config = dict(
    n_experts=64,
    moe_layers=[1, 2, 3, 4, 5, 6, 7, 8, 9, 10],
    normalize_top_k=False,
)
Below are experts of layer 7 (counted from 0) of a mixture-of-experts language model. Rows are named router (the router's row for the expert), down (a neuron's output weights, with its number) and show model dimensions 64-127. Each number is 50 + 15 x the weight over its row's rms, rounded and kept within 0 to 99.
After each expert's rows: "comes before" lists some tokens at least twice as common just after its tokens as in all text. This comes from a sample of Wikipedia text that the model never trained on. Tokens count by the router's weight.

# expert 3
router:42 42 79 78 47 54 59 33 61 49 38 89 34 59 26 27 47 57 42 36 45 44 36 52 66 49 64 56 39 62 70 62 64 60 48 55 49 37 56 45 50 38 46 70 48 54 55 27 44 40 46 60 87 69 41 43 59 77 35 59 86 47 67 72
down0:58 65 52 41 08 45 53 42 90 30 45 68 69 56 52 59 66 59 52 62 72 26 33 43 56 60 52 43 30 56 37 53 55 51 48 31 61 48 31 33 29 53 49 49 40 53 37 39 38 51 51 31 55 45 38 53 40 25 50 54 53 26 49 54
down1:46 37 67 61 37 26 59 41 34 51 46 79 87 39 34 35 34 62 43 49 41 65 42 49 59 37 49 62 41 64 43 45 41 43 62 66 44 60 34 49 32 47 47 40 22 53 52 44 66 65 58 40 51 65 48 48 52 47 20 46 35 06 37 45
down2:66 16 27 44 55 32 50 45 61 46 70 38 44 61 60 14 39 56 63 41 71 72 42 36 53 43 40 71 43 50 43 48 97 54 57 52 69 47 34 67 39 31 71 62 21 49 55 36 39 54 62 62 96 51 57 24 53 57 62 38 55 51 35 55
down3:29 34 44 56 58 29 64 46 36 73 74 38 34 30 42 59 34 45 44 62 40 55 37 40 43 80 51 80 56 34 39 62 42 61 43 58 47 38 66 83 52 48 48 58 41 30 34 57 62 48 52 39 69 67 36 46 43 58 64 28 57 20 55 14
down4:37 12 34 54 58 51 59 25 67 70 64 46 44 63 57 70 45 34 63 64 42 24 51 52 57 48 53 45 36 43 52 48 60 61 42 46 49 83 59 58 51 48 62 37 58 57 39 38 62 60 36 78 24 51 32 53 41 49 57 63 29 28 52 60
down5:62 50 56 57 27 46 40 59 84 44 43 54 59 56 36 55 44 71 64 33 53 61 80 69 02 55 26 47 56 75 42 32 52 52 80 38 35 61 48 27 49 64 43 59 46 38 47 24 62 37 54 62 38 56 64 34 30 91 60 63 51 47 79 49
down6:62 33 39 70 35 29 45 61 73 35 50 35 43 31 42 58 81 58 37 57 64 40 48 51 58 20 79 61 57 90 27 38 66 62 60 53 48 47 31 55 53 54 59 45 55 41 55 78 20 44 62 45 25 45 59 56 51 53 05 35 34 51 46 39
down7:78 44 44 79 58 55 47 62 37 49 72 45 65 18 57 33 52 54 46 29 53 30 49 72 34 81 47 38 58 62 26 59 26 50 52 31 84 57 49 73 41 29 62 50 75 41 65 49 47 69 55 55 72 48 81 40 48 24 68 42 38 44 14 45
down8:55 48 44 44 32 72 42 80 49 55 56 52 64 50 46 60 53 53 39 47 51 54 32 56 40 45 71 23 37 41 69 66 47 65 43 48 62 58 43 27 38 42 41 56 49 43 50 37 59 58 57 37 61 25 53 59 66 46 43 61 49 65 36 44
down9:44 46 44 40 56 62 48 41 44 36 64 69 60 37 87 60 56 28 63 45 60 59 37 68 61 44 66 46 36 36 67 46 60 22 44 29 24 70 47 36 00 34 62 63 47 45 49 45 52 60 73 52 72 46 48 56 36 89 31 57 64 68 45 38
down10:56 43 64 75 53 68 38 63 50 50 74 35 37 98 78 47 38 32 64 41 55 17 60 57 43 67 71 21 70 50 47 52 85 75 62 36 32 49 33 52 68 58 49 46 63 28 67 37 57 49 43 40 57 32 54 63 33 21 38 44 49 31 66 76
down11:48 75 40 80 35 47 44 57 18 16 46 36 41 42 51 48 30 49 59 41 55 46 52 46 42 41 26 89 60 74 29 48 40 41 43 56 59 46 67 35 81 40 56 47 44 63 54 40 49 43 38 92 65 51 39 29 75 57 45 49 45 55 25 26
comes before: "1", "2", "0", "3", "4", "5"

# expert 34
router:45 40 49 51 51 39 56 54 48 53 57 51 37 24 72 61 37 47 33 57 43 50 54 48 43 43 39 43 41 49 48 43 60 21 50 72 68 43 70 56 59 37 53 82 95 56 64 34 38 90 35 36 46 42 28 40 54 78 50 52 72 45 55 80
down0:53 65 52 49 54 22 34 55 43 29 85 66 48 22 34 39 28 68 57 46 48 60 38 68 74 32 38 51 38 40 61 29 44 47 64 34 50 50 40 53 27 36 58 55 30 75 64 70 66 64 31 35 65 37 34 42 45 61 62 49 52 42 41 48
down1:67 40 50 31 78 36 46 49 53 70 43 39 32 35 49 66 43 71 32 39 37 33 45 46 50 61 34 43 61 52 63 28 67 77 40 61 63 76 50 65 58 53 42 53 83 41 54 55 42 66 43 86 67 60 82 35 39 35 61 76 58 49 62 68
down2:36 58 33 50 94 65 70 20 78 52 50 47 71 46 65 42 58 40 61 50 27 43 62 39 47 55 39 52 48 60 63 34 33 60 46 49 45 53 07 77 45 61 54 58 34 31 48 57 79 19 31 68 67 35 45 53 38 55 52 64 42 54 88 48
down3:58 50 56 65 33 44 67 66 55 61 45 41 70 55 67 33 73 15 50 59 64 43 25 66 48 70 62 46 64 58 16 51 25 62 64 46 50 61 40 32 55 40 34 67 53 31 45 64 55 66 65 60 35 72 38 49 40 70 50 46 56 76 67 69
down4:45 62 44 51 26 62 40 38 60 51 61 53 34 37 28 49 37 30 45 55 64 37 26 53 29 41 65 38 44 27 45 53 54 34 43 02 56 52 34 67 31 32 63 50 63 46 41 45 58 49 35 47 67 35 65 63 46 60 37 14 33 81 45 55
down5:36 29 46 49 52 58 38 67 33 60 18 74 49 36 39 44 42 68 60 54 46 47 12 57 73 45 41 46 58 71 76 52 48 73 54 92 42 35 60 53 63 79 34 60 66 56 63 61 68 60 60 45 46 47 62 36 58 36 54 46 75 57 49 45
down6:42 37 52 29 50 86 21 66 64 52 48 43 61 44 68 26 19 60 31 45 84 48 59 52 62 52 42 55 94 51 96 51 30 43 28 37 30 43 44 46 69 55 48 50 46 48 43 48 69 76 55 57 40 58 33 47 35 30 39 26 28 40 50 50
down7:44 28 38 13 24 74 66 63 51 51 56 09 57 59 27 36 52 31 63 48 46 49 31 30 52 51 36 39 71 91 51 14 08 28 43 59 86 55 49 59 80 65 28 79 55 48 47 56 59 50 50 58 52 41 60 31 31 48 32 39 43 48 38 33
down8:47 34 44 37 66 92 55 66 43 36 39 39 36 54 66 63 65 32 26 55 76 47 68 44 67 37 42 57 55 55 47 06 49 54 54 66 29 38 60 53 57 34 45 59 56 38 68 51 59 68 31 66 37 69 50 76 63 44 35 44 44 75 48 37
down9:59 55 39 62 64 62 39 51 32 62 34 52 37 56 36 43 41 50 25 08 55 50 44 62 64 31 28 59 62 81 51 37 39 57 53 50 57 30 72 03 58 68 68 46 52 44 35 48 39 45 60 27 46 65 23 20 49 31 39 65 56 36 33 35
down10:24 41 34 47 63 45 85 54 47 59 49 50 36 57 47 50 34 53 36 67 72 37 52 42 67 58 40 54 45 54 54 20 29 46 51 60 63 23 48 67 54 56 51 57 55 59 60 49 67 55 50 67 59 41 66 70 60 77 34 45 37 51 41 39
down11:62 82 63 37 35 46 65 48 56 35 62 89 33 39 57 39 31 52 44 46 59 54 54 53 58 58 87 44 40 51 56 51 20 22 59 60 53 53 49 74 68 66 42 57 48 74 57 50 38 48 62 41 46 55 46 20 42 37 56 50 59 55 38 62
comes before: ":", "\n", "-", " Animalia", " classification", ")"

# expert 41
router:57 48 46 71 48 40 32 33 20 30 25 75 40 39 54 65 54 62 23 49 44 36 36 76 24 46 71 43 50 14 47 35 47 76 41 58 34 60 74 48 48 58 43 87 54 61 38 45 58 54 43 55 62 45 49 48 61 58 42 61 30 62 27 49
down0:38 74 60 53 46 38 37 35 48 57 57 62 54 47 39 86 29 67 43 46 66 74 56 38 59 49 43 41 53 52 58 32 50 43 33 55 26 41 32 61 38 51 41 35 69 57 73 83 57 45 58 32 43 59 44 56 35 56 67 20 33 51 54 47
down1:57 37 58 36 58 59 37 36 40 70 58 37 28 51 42 61 46 80 42 57 64 78 55 50 72 42 46 99 15 63 49 28 60 23 39 63 40 43 40 31 58 26 70 60 42 45 52 57 60 58 60 53 44 68 28 63 28 60 47 08 46 54 54 75
down2:42 55 55 37 47 43 54 25 49 57 23 29 59 43 42 55 63 58 50 37 39 49 30 63 58 28 50 58 69 55 45 45 56 49 47 59 32 53 65 43 64 66 45 60 80 60 59 69 52 37 53 76 46 45 51 49 64 43 53 22 45 52 62 40
down3:51 68 61 66 44 55 40 62 63 44 72 41 74 47 36 93 56 53 60 40 47 51 23 49 52 36 45 47 82 67 47 44 42 50 56 62 36 67 73 67 49 74 28 55 52 75 41 41 19 32 69 26 20 55 84 43 34 50 73 68 48 49 31 64
down4:32 63 36 38 60 58 47 26 28 54 60 65 60 04 30 59 49 61 52 38 56 47 36 50 32 59 53 46 50 39 53 23 57 30 78 54 10 63 42 42 64 57 57 86 84 42 83 48 33 53 46 36 32 50 35 25 37 49 47 43 47 42 52 36
down5:63 49 51 40 72 51 47 36 67 41 28 61 62 76 59 36 76 54 46 49 52 30 68 58 78 40 55 57 37 40 44 25 61 45 54 37 35 51 47 34 60 64 60 60 89 53 17 36 58 31 33 49 56 52 45 70 56 62 67 47 62 70 73 54
down6:56 47 48 38 21 50 60 47 45 53 23 41 40 45 59 36 44 36 35 34 51 66 43 35 38 59 72 79 48 66 28 44 52 51 62 57 48 52 46 67 49 50 45 56 66 24 41 83 44 48 61 62 64 73 46 74 31 52 48 55 59 54 32 44
down7:38 54 52 52 58 43 54 41 29 29 29 42 30 34 28 67 37 72 60 48 60 53 64 55 52 70 42 56 76 55 62 34 72 58 44 43 49 63 59 58 52 63 50 73 21 51 46 43 21 38 50 49 47 37 47 39 54 58 38 49 57 57 33 52
down8:35 63 68 51 44 49 65 42 28 54 37 59 51 29 37 49 57 13 65 36 69 46 38 21 43 38 37 78 55 54 47 65 46 70 38 39 45 59 46 44 36 33 56 27 75 37 49 60 43 68 56 45 18 31 56 55 37 47 41 36 55 56 56 47
down9:50 73 56 43 31 49 80 52 69 50 33 51 24 47 29 67 63 32 62 77 62 28 74 39 37 60 80 51 53 36 71 43 60 59 68 47 62 70 37 27 80 45 42 54 34 64 68 52 27 60 73 70 62 46 42 46 55 41 40 43 52 63 35 34
down10:40 49 36 59 71 36 58 58 51 76 17 49 54 55 35 39 32 49 55 61 56 38 34 56 58 52 43 73 69 86 71 34 67 43 36 23 51 88 37 24 64 39 44 32 59 57 60 60 26 25 51 28 39 34 62 36 46 57 62 68 35 32 36 37
down11:64 52 19 47 36 59 76 54 46 61 35 82 59 56 67 62 60 65 54 70 34 37 36 40 70 76 35 39 28 57 56 77 36 38 61 49 69 34 34 09 52 45 57 31 36 43 49 40 37 66 54 49 39 76 56 53 59 53 62 47 67 40 25 29
comes before: "1", "9", "2", "0", "8", "7"

# expert 10
router:61 34 45 25 43 18 31 52 38 70 53 50 48 27 19 22 60 46 32 45 36 40 41 32 54 48 33 42 48 33 53 32 72 39 42 27 37 47 36 58 46 77 35 41 50 45 24 20 50 65 58 67 61 50 31 22 56 27 52 31 46 46 29 55
down0:27 48 39 30 84 49 36 32 26 68 70 55 60 46 32 41 17 23 44 52 40 42 49 68 46 62 58 45 67 23 85 59 53 52 54 75 58 15 62 72 41 53 51 42 45 49 69 36 41 42 36 78 75 45 67 52 48 43 41 57 49 62 50 34
down1:23 49 44 67 56 27 53 30 46 64 46 30 63 30 60 42 45 47 42 45 19 45 31 54 49 61 30 61 35 50 36 53 32 46 53 41 57 54 53 68 13 44 55 50 62 49 55 47 40 37 61 41 41 47 52 12 50 59 56 50 55 48 58 44
down2:56 39 48 44 51 41 74 51 36 54 73 52 59 49 61 28 42 67 31 44 44 64 36 39 80 69 85 71 48 48 31 35 74 25 42 56 43 16 61 29 34 43 65 41 52 34 36 60 34 39 42 44 71 43 58 45 17 63 56 48 49 68 45 58
down3:52 45 40 88 28 43 37 46 69 38 51 77 62 57 62 63 56 47 44 53 37 72 67 49 65 47 27 52 34 23 43 42 25 21 71 21 59 50 33 47 59 80 48 71 50 39 36 86 31 69 61 49 46 43 41 63 56 42 49 40 63 35 35 56
down4:49 39 38 69 61 71 61 34 47 35 36 47 62 75 52 29 64 28 40 31 37 64 23 33 57 42 34 40 31 25 26 50 24 38 43 60 76 38 51 23 58 61 57 66 38 48 89 77 51 44 31 35 55 59 71 42 32 70 35 45 61 57 57 67
down5:53 60 48 58 56 64 23 57 54 56 50 56 39 56 29 48 72 44 52 48 53 32 69 60 40 56 39 52 33 59 44 46 50 35 52 49 53 52 56 51 33 41 43 65 30 70 55 23 71 41 68 37 69 59 52 35 36 43 59 49 49 58 18 50
down6:60 57 53 59 44 59 33 10 64 42 43 48 26 69 40 33 66 41 32 53 26 69 35 46 33 62 41 49 39 54 42 63 70 21 47 65 54 37 40 52 53 53 55 65 66 36 30 32 59 58 58 28 36 76 67 67 55 62 14 80 48 57 39 37
down7:86 51 47 11 65 60 40 37 39 46 66 38 56 33 40 49 34 37 34 48 66 64 35 69 40 70 44 27 65 23 54 56 34 48 28 52 13 54 46 57 59 67 50 55 41 36 47 57 21 50 33 36 36 25 32 44 57 49 47 49 54 58 55 63
down8:42 29 57 38 23 63 51 50 39 50 41 52 48 74 38 56 56 54 60 49 52 35 49 36 68 51 46 60 21 34 50 67 68 49 63 51 49 54 38 18 61 43 48 44 52 25 44 61 43 37 16 32 46 72 70 72 34 57 44 70 59 84 55 13
down9:43 61 64 66 57 72 29 42 43 33 52 57 51 21 66 70 52 02 12 42 40 61 15 51 51 55 21 46 47 29 58 49 52 68 60 45 40 43 42 68 50 34 63 64 59 44 44 31 54 34 46 89 49 65 53 47 56 47 36 50 59 51 59 46
down10:33 18 54 56 56 61 51 16 41 75 67 04 53 45 34 56 59 54 25 55 37 69 43 53 67 71 38 66 36 44 48 59 55 65 55 50 31 33 28 12 59 27 34 48 25 49 31 50 19 37 17 35 46 31 56 56 38 82 55 58 28 41 40 42
down11:39 32 48 62 45 56 67 44 44 41 43 35 34 44 56 38 40 54 46 80 52 59 35 27 61 49 51 66 44 64 18 47 77 62 76 40 59 50 70 66 52 38 79 31 55 47 51 50 42 29 56 60 84 38 40 59 83 62 64 24 56 52 76 77
comes before: " |", " (", ",", "i", "a", "en"

# expert 55
router:36 28 74 72 53 37 25 46 56 71 60 54 38 54 72 55 40 32 31 44 48 45 65 46 33 48 39 64 49 63 50 32 34 45 64 56 55 68 49 49 63 18 66 93 74 20 71 27 46 65 49 34 49 62 64 71 56 55 67 58 89 58 61 46
down0:58 43 39 51 65 75 63 44 77 62 32 41 64 52 47 55 46 48 44 89 74 48 38 75 54 53 49 31 43 54 15 49 87 67 52 38 35 83 35 49 82 41 43 34 46 93 27 60 44 57 19 41 68 59 42 80 51 52 25 48 37 53 69 52
down1:33 68 63 57 66 48 36 29 53 40 54 59 64 54 40 60 59 53 42 57 57 84 42 69 79 62 46 60 36 64 61 51 58 76 35 47 38 55 58 62 64 54 47 56 65 60 73 53 53 62 35 66 42 50 34 37 52 61 76 84 25 62 44 45
down2:05 35 59 67 51 86 48 52 57 56 66 47 42 60 46 33 40 47 38 45 74 48 40 36 41 54 46 58 44 61 39 38 53 74 56 50 36 55 49 61 53 45 39 80 53 37 77 44 59 38 45 58 65 59 61 99 40 38 58 40 39 60 75 62
down3:68 44 37 53 62 32 46 30 55 48 53 45 44 28 53 47 46 40 65 47 36 35 27 68 34 61 43 46 67 72 64 35 48 78 45 82 79 59 28 71 25 69 62 38 56 28 65 46 32 44 63 57 67 48 46 53 46 38 15 46 57 33 19 30
down4:30 24 61 41 58 47 54 39 64 41 27 19 52 26 58 30 32 55 40 45 43 37 37 71 67 53 51 64 49 62 43 43 46 49 29 12 66 70 37 47 59 46 45 44 72 69 28 42 69 48 51 73 22 22 29 53 74 54 66 70 36 32 39 60
down5:64 49 60 67 44 47 77 68 63 65 55 35 20 58 30 42 94 53 57 60 56 14 50 29 39 40 77 72 35 50 68 30 50 55 40 32 54 38 44 40 68 50 28 30 46 49 52 44 31 54 41 52 47 47 60 37 55 35 62 61 30 46 63 39
down6:35 29 44 26 68 52 57 38 43 81 46 44 53 37 65 81 53 38 54 49 45 51 60 23 49 49 47 62 78 64 73 30 72 57 40 57 58 58 69 47 58 50 46 41 76 57 44 35 37 42 14 57 33 66 63 34 59 29 43 61 32 36 53 35
down7:55 41 34 61 40 57 60 39 41 56 26 74 48 45 53 71 54 58 36 58 53 65 81 31 49 57 50 73 61 35 61 61 50 55 49 84 24 71 54 09 36 62 41 74 65 52 52 48 49 61 47 44 54 32 54 58 42 40 30 99 39 29 47 56
down8:64 56 42 66 38 55 18 32 77 39 63 48 41 43 38 63 63 38 59 59 59 52 58 55 62 62 50 53 48 55 66 58 56 48 60 53 59 44 32 42 52 46 37 63 52 60 41 49 63 43 64 59 54 46 35 38 31 85 35 39 56 58 23 16
down9:39 41 56 22 53 33 85 19 43 69 48 64 55 53 49 60 63 69 47 65 62 39 36 63 44 56 59 28 27 42 44 42 67 56 63 46 43 49 31 89 49 38 34 53 48 54 37 35 45 45 59 67 44 49 44 58 71 60 45 36 43 38 27 74
down10:50 45 46 30 46 73 72 44 58 64 34 69 47 45 00 38 38 39 47 42 21 25 44 47 28 55 70 57 54 51 66 66 58 40 53 31 41 52 48 63 56 80 45 55 45 25 50 41 40 48 45 59 57 47 60 31 33 48 70 53 42 40 51 57
down11:52 83 38 56 41 44 40 37 31 43 70 52 33 53 22 61 34 40 55 54 55 19 41 47 37 48 33 72 49 46 35 68 16 37 49 27 68 61 49 57 72 49 30 56 83 58 46 39 33 37 43 49 48 58 21 25 54 64 39 43 33 45 63 33
comes before: "-", ":", " ", "|", " \"", "="

# expert 14
router:42 37 67 62 70 57 53 56 57 40 69 67 30 12 57 77 40 86 31 40 49 49 48 84 35 43 44 27 55 73 47 50 21 41 65 34 51 46 53 55 63 33 49 38 69 41 62 19 53 47 29 50 44 49 42 43 33 61 48 54 83 30 42 60
down0:46 54 31 82 54 41 39 44 53 24 46 59 51 45 50 69 85 74 63 58 50 66 60 58 39 29 52 27 46 49 93 00 63 25 32 64 71 60 69 45 53 48 46 45 37 36 80 14 51 61 50 66 41 40 47 58 46 61 52 53 30 53 61 70
down1:20 43 40 59 30 55 61 38 60 62 65 43 63 58 42 34 72 57 32 39 56 65 38 74 38 51 42 59 48 36 28 43 58 21 72 44 51 50 54 74 36 20 52 45 44 51 43 53 43 65 66 70 40 53 64 14 25 29 15 39 62 64 53 64
down2:63 52 44 65 68 63 28 40 42 35 63 44 29 56 33 15 38 43 58 25 71 43 58 49 27 64 58 30 67 70 66 78 38 34 41 57 44 57 57 73 80 59 47 75 31 20 76 67 44 38 45 46 59 55 77 51 42 23 27 46 69 54 57 51
down3:49 43 27 43 50 44 71 47 35 59 40 27 72 57 44 34 41 47 61 74 51 39 67 46 48 52 52 47 50 45 33 62 75 36 53 61 41 53 26 22 29 36 43 39 57 28 56 51 46 49 64 41 68 56 38 64 40 48 63 67 60 37 72 34
down4:30 50 38 39 43 37 52 52 63 35 32 48 53 53 60 58 55 43 50 40 51 38 67 44 50 72 43 36 73 66 47 59 37 48 68 66 78 41 38 24 40 54 62 48 44 56 62 49 59 67 50 49 34 28 49 27 39 57 68 35 35 73 44 17
down5:49 61 41 45 61 32 20 38 56 36 58 19 45 63 34 73 51 62 65 50 46 48 26 20 42 44 57 41 43 38 54 42 38 36 54 41 68 72 44 49 43 51 48 46 68 55 90 91 48 51 51 23 38 40 80 63 51 40 56 31 28 50 62 62
down6:53 61 81 53 63 82 50 52 49 45 49 55 79 76 41 57 49 51 45 57 10 46 47 82 29 77 46 67 25 52 32 60 44 37 51 73 49 50 24 31 76 53 34 26 72 43 65 31 46 44 74 55 53 46 45 46 73 58 55 30 35 45 74 46
down7:43 44 58 66 12 38 42 52 53 58 54 32 86 52 60 56 73 52 56 37 50 40 42 40 79 26 51 60 49 28 39 32 76 51 31 58 40 58 40 42 48 55 32 42 73 59 61 60 42 57 35 59 63 60 24 70 57 57 50 53 48 49 67 74
down8:27 41 74 64 62 41 56 67 58 56 54 21 54 44 38 53 63 75 47 56 33 41 21 34 57 62 67 38 32 49 57 40 75 48 43 81 49 33 73 33 45 46 50 57 34 37 17 56 39 69 51 56 48 29 62 41 59 55 39 61 78 52 70 68
down9:50 54 81 35 40 59 39 48 43 34 47 41 42 55 42 25 31 34 45 33 53 62 36 64 61 64 53 64 36 39 34 78 30 61 62 67 66 55 47 35 57 33 55 91 70 78 57 32 48 56 42 22 62 45 24 46 36 92 50 63 52 62 29 44
down10:11 25 57 66 19 35 47 53 70 72 52 47 30 21 63 27 34 48 71 63 60 54 46 38 50 34 71 54 24 36 62 63 87 38 34 23 36 37 48 79 37 49 59 50 34 54 49 39 24 52 54 53 56 44 53 49 37 51 49 55 46 34 69 51
down11:29 35 64 43 68 62 59 57 56 51 68 35 62 68 48 55 62 26 35 49 36 40 78 40 66 68 36 59 73 33 46 50 63 47 43 48 49 63 36 63 31 35 84 67 57 77 26 40 62 58 39 66 62 50 52 58 37 74 31 51 66 37 43 33
comes before: "-", "\n", ":", " Coordinates", "°", " Location"

# expert 22
router:52 68 46 33 58 73 41 46 40 60 56 37 19 57 63 59 58 41 24 66 52 25 67 52 40 38 44 63 61 55 45 63 47 25 61 40 92 50 48 45 58 69 44 36 39 42 48 22 40 28 71 67 35 45 33 58 59 19 61 59 50 64 58 37
down0:67 59 71 78 37 30 58 39 59 36 36 38 35 75 73 23 40 69 63 54 35 76 42 54 58 84 18 24 27 59 47 61 32 23 86 49 50 62 69 60 59 37 75 58 60 33 46 66 79 34 33 45 58 41 97 63 64 29 29 27 59 60 60 52
down1:63 52 61 63 32 22 54 50 53 29 47 48 57 46 48 81 24 54 36 48 57 73 55 26 72 39 47 46 56 46 42 57 71 47 52 52 53 74 41 73 23 57 26 69 57 48 61 29 41 38 50 20 44 69 32 51 57 41 31 33 64 77 29 34
down2:47 37 69 65 73 62 46 20 54 54 23 68 60 34 43 25 47 47 72 37 51 50 50 28 63 60 41 65 43 65 07 49 77 28 57 69 36 52 55 66 33 58 56 57 68 25 42 68 83 57 20 18 56 58 50 32 47 29 61 32 52 52 60 68
down3:51 38 30 49 33 21 63 67 45 41 67 64 49 34 40 23 64 38 62 51 43 40 52 47 48 15 69 46 33 37 72 74 67 38 34 71 39 57 25 78 69 40 40 34 65 32 52 63 34 25 53 44 60 86 41 67 44 58 38 36 41 49 39 60
down4:40 29 31 56 19 40 38 40 42 63 65 26 25 47 72 61 50 27 60 54 50 58 64 45 45 46 89 40 65 62 33 40 69 45 52 81 38 65 45 36 25 52 69 40 38 55 54 40 24 48 66 57 42 15 34 60 51 68 60 72 39 40 54 47
down5:34 51 60 63 55 41 34 24 43 37 85 57 52 47 56 43 37 42 80 70 50 56 56 37 50 47 48 61 70 44 50 43 66 47 43 63 57 54 70 99 27 31 47 42 78 69 24 49 51 40 58 53 56 64 43 42 41 54 67 70 33 41 54 44
down6:56 46 51 66 57 47 50 72 70 28 64 51 49 28 51 74 56 54 37 59 26 63 63 54 69 56 17 63 19 50 64 50 72 34 71 43 64 29 56 22 37 55 55 39 58 57 68 59 41 59 31 36 54 51 52 25 33 49 27 61 59 54 36 58
down7:76 50 30 19 69 42 67 74 42 69 48 40 23 73 45 65 42 49 58 78 35 08 58 30 30 65 53 48 47 74 41 36 68 42 56 59 61 25 57 42 63 57 63 45 31 40 55 67 22 38 52 36 28 31 67 57 48 74 57 38 39 60 47 76
down8:56 56 66 26 78 87 18 67 76 81 28 24 62 43 54 42 59 48 54 31 43 57 40 29 48 76 44 32 46 52 22 58 35 58 39 65 64 27 28 64 26 89 32 47 31 57 49 66 56 45 41 46 51 51 37 66 33 72 49 52 36 46 46 66
down9:41 49 25 33 26 19 17 45 33 53 47 45 48 41 66 51 56 52 14 47 57 39 43 70 51 40 46 38 66 74 52 81 57 49 51 32 26 52 40 55 52 37 51 35 10 62 32 73 53 19 34 53 47 64 47 43 52 46 57 56 73 46 64 58
down10:39 40 42 28 88 47 34 50 45 73 42 66 30 53 43 55 55 50 60 23 57 52 52 48 10 80 34 62 48 29 46 56 38 33 68 52 19 28 55 55 48 23 68 56 35 28 51 53 69 43 59 37 65 50 41 31 33 28 47 49 40 40 73 64
down11:80 24 44 38 56 61 65 43 63 67 52 86 54 34 43 68 42 76 47 40 70 65 45 72 47 75 49 42 63 62 29 49 73 66 52 51 76 72 72 44 45 67 42 63 53 73 61 52 54 67 49 45 62 62 64 46 47 50 48 24 38 49 76 32
comes before: ",", " of", ".", " and", " in", " ("

# expert 36
router:38 31 55 42 79 49 55 24 15 46 67 35 55 75 65 49 34 59 28 63 66 41 62 54 63 48 55 50 39 44 67 61 63 41 37 54 31 44 21 37 09 70 50 74 68 41 51 50 54 39 43 56 43 33 77 38 24 34 68 74 17 46 44 67
down0:77 69 42 69 46 47 30 54 52 47 73 41 22 78 28 45 43 40 50 68 44 48 86 56 43 59 63 38 17 61 55 50 48 56 48 50 59 55 43 25 76 73 41 38 33 59 49 31 67 58 60 51 43 45 47 36 40 21 48 41 33 10 46 67
down1:30 77 48 66 46 59 49 33 35 60 42 74 37 48 27 80 66 38 80 69 71 36 66 59 57 29 39 70 43 53 59 41 63 53 71 23 37 79 63 58 51 54 51 28 47 83 57 38 67 49 66 88 70 44 49 47 67 61 30 51 64 53 63 50
down2:49 15 36 35 77 50 63 43 69 51 37 32 73 39 39 13 39 03 43 63 53 50 61 48 45 63 68 53 72 35 34 47 60 60 52 84 55 04 60 42 63 57 48 68 42 46 45 54 52 70 49 48 65 45 44 49 53 48 56 60 34 22 49 51
down3:57 25 69 56 59 28 54 88 61 44 72 47 78 22 56 31 55 75 66 28 53 58 42 65 51 52 41 64 84 57 34 49 66 40 53 40 61 35 69 53 39 36 64 63 61 69 70 42 42 61 45 36 77 52 65 84 43 53 76 72 56 60 58 67
down4:49 51 43 35 54 52 80 63 28 49 63 31 38 73 50 42 47 10 23 64 52 54 36 40 46 50 57 36 71 52 21 70 60 76 47 49 33 27 48 49 59 65 49 51 43 26 39 53 18 43 63 52 68 56 51 42 50 46 52 58 68 68 55 66
down5:49 26 16 47 76 72 75 45 42 61 18 61 56 09 70 44 11 43 43 33 44 52 58 39 39 32 59 58 44 59 75 57 53 47 45 33 25 48 36 35 66 46 39 59 58 54 39 62 58 47 53 54 54 66 39 62 40 43 44 48 76 30 34 35
down6:70 45 49 48 39 68 30 74 71 66 44 34 57 55 59 59 49 44 58 37 49 40 73 13 45 71 48 73 72 55 52 54 40 55 54 68 41 18 59 70 78 38 63 50 46 62 66 44 28 57 40 40 59 78 57 66 70 63 43 42 55 47 99 35
down7:83 54 29 45 62 17 34 55 40 49 24 99 64 59 31 33 47 41 70 22 56 40 64 83 43 49 16 56 48 38 38 44 42 60 55 25 58 52 62 50 88 48 51 38 55 77 22 50 77 55 52 63 49 51 61 45 38 26 37 48 87 32 51 43
down8:48 73 51 54 52 50 62 55 32 44 66 65 41 53 48 61 67 44 72 21 64 78 49 60 63 58 40 61 26 53 45 53 41 53 30 45 44 49 34 51 47 37 70 83 69 49 49 46 49 32 35 40 26 47 45 61 71 76 36 39 57 42 57 29
down9:49 66 36 69 42 49 49 52 56 59 74 99 43 38 65 39 44 42 66 59 46 45 39 48 66 55 56 26 52 32 51 65 43 49 53 33 72 51 61 59 45 44 65 25 54 57 31 37 24 70 52 68 67 65 39 42 66 80 13 38 58 41 69 53
down10:55 48 44 51 43 28 38 73 69 62 47 75 55 34 69 34 54 71 45 50 77 55 62 54 43 48 34 37 55 34 41 17 19 26 55 49 53 34 66 53 43 59 35 54 21 48 55 56 58 58 51 23 74 16 36 65 65 29 39 49 65 44 41 27
down11:54 21 41 46 59 52 69 41 34 63 46 23 45 40 64 36 20 14 47 69 87 43 34 51 48 69 35 46 63 52 30 31 57 53 41 78 38 41 44 43 49 45 48 47 64 58 40 37 33 49 34 56 42 58 58 43 57 47 97 50 25 60 49 64
comes before: " of", ".", ",", " in", " and", " to"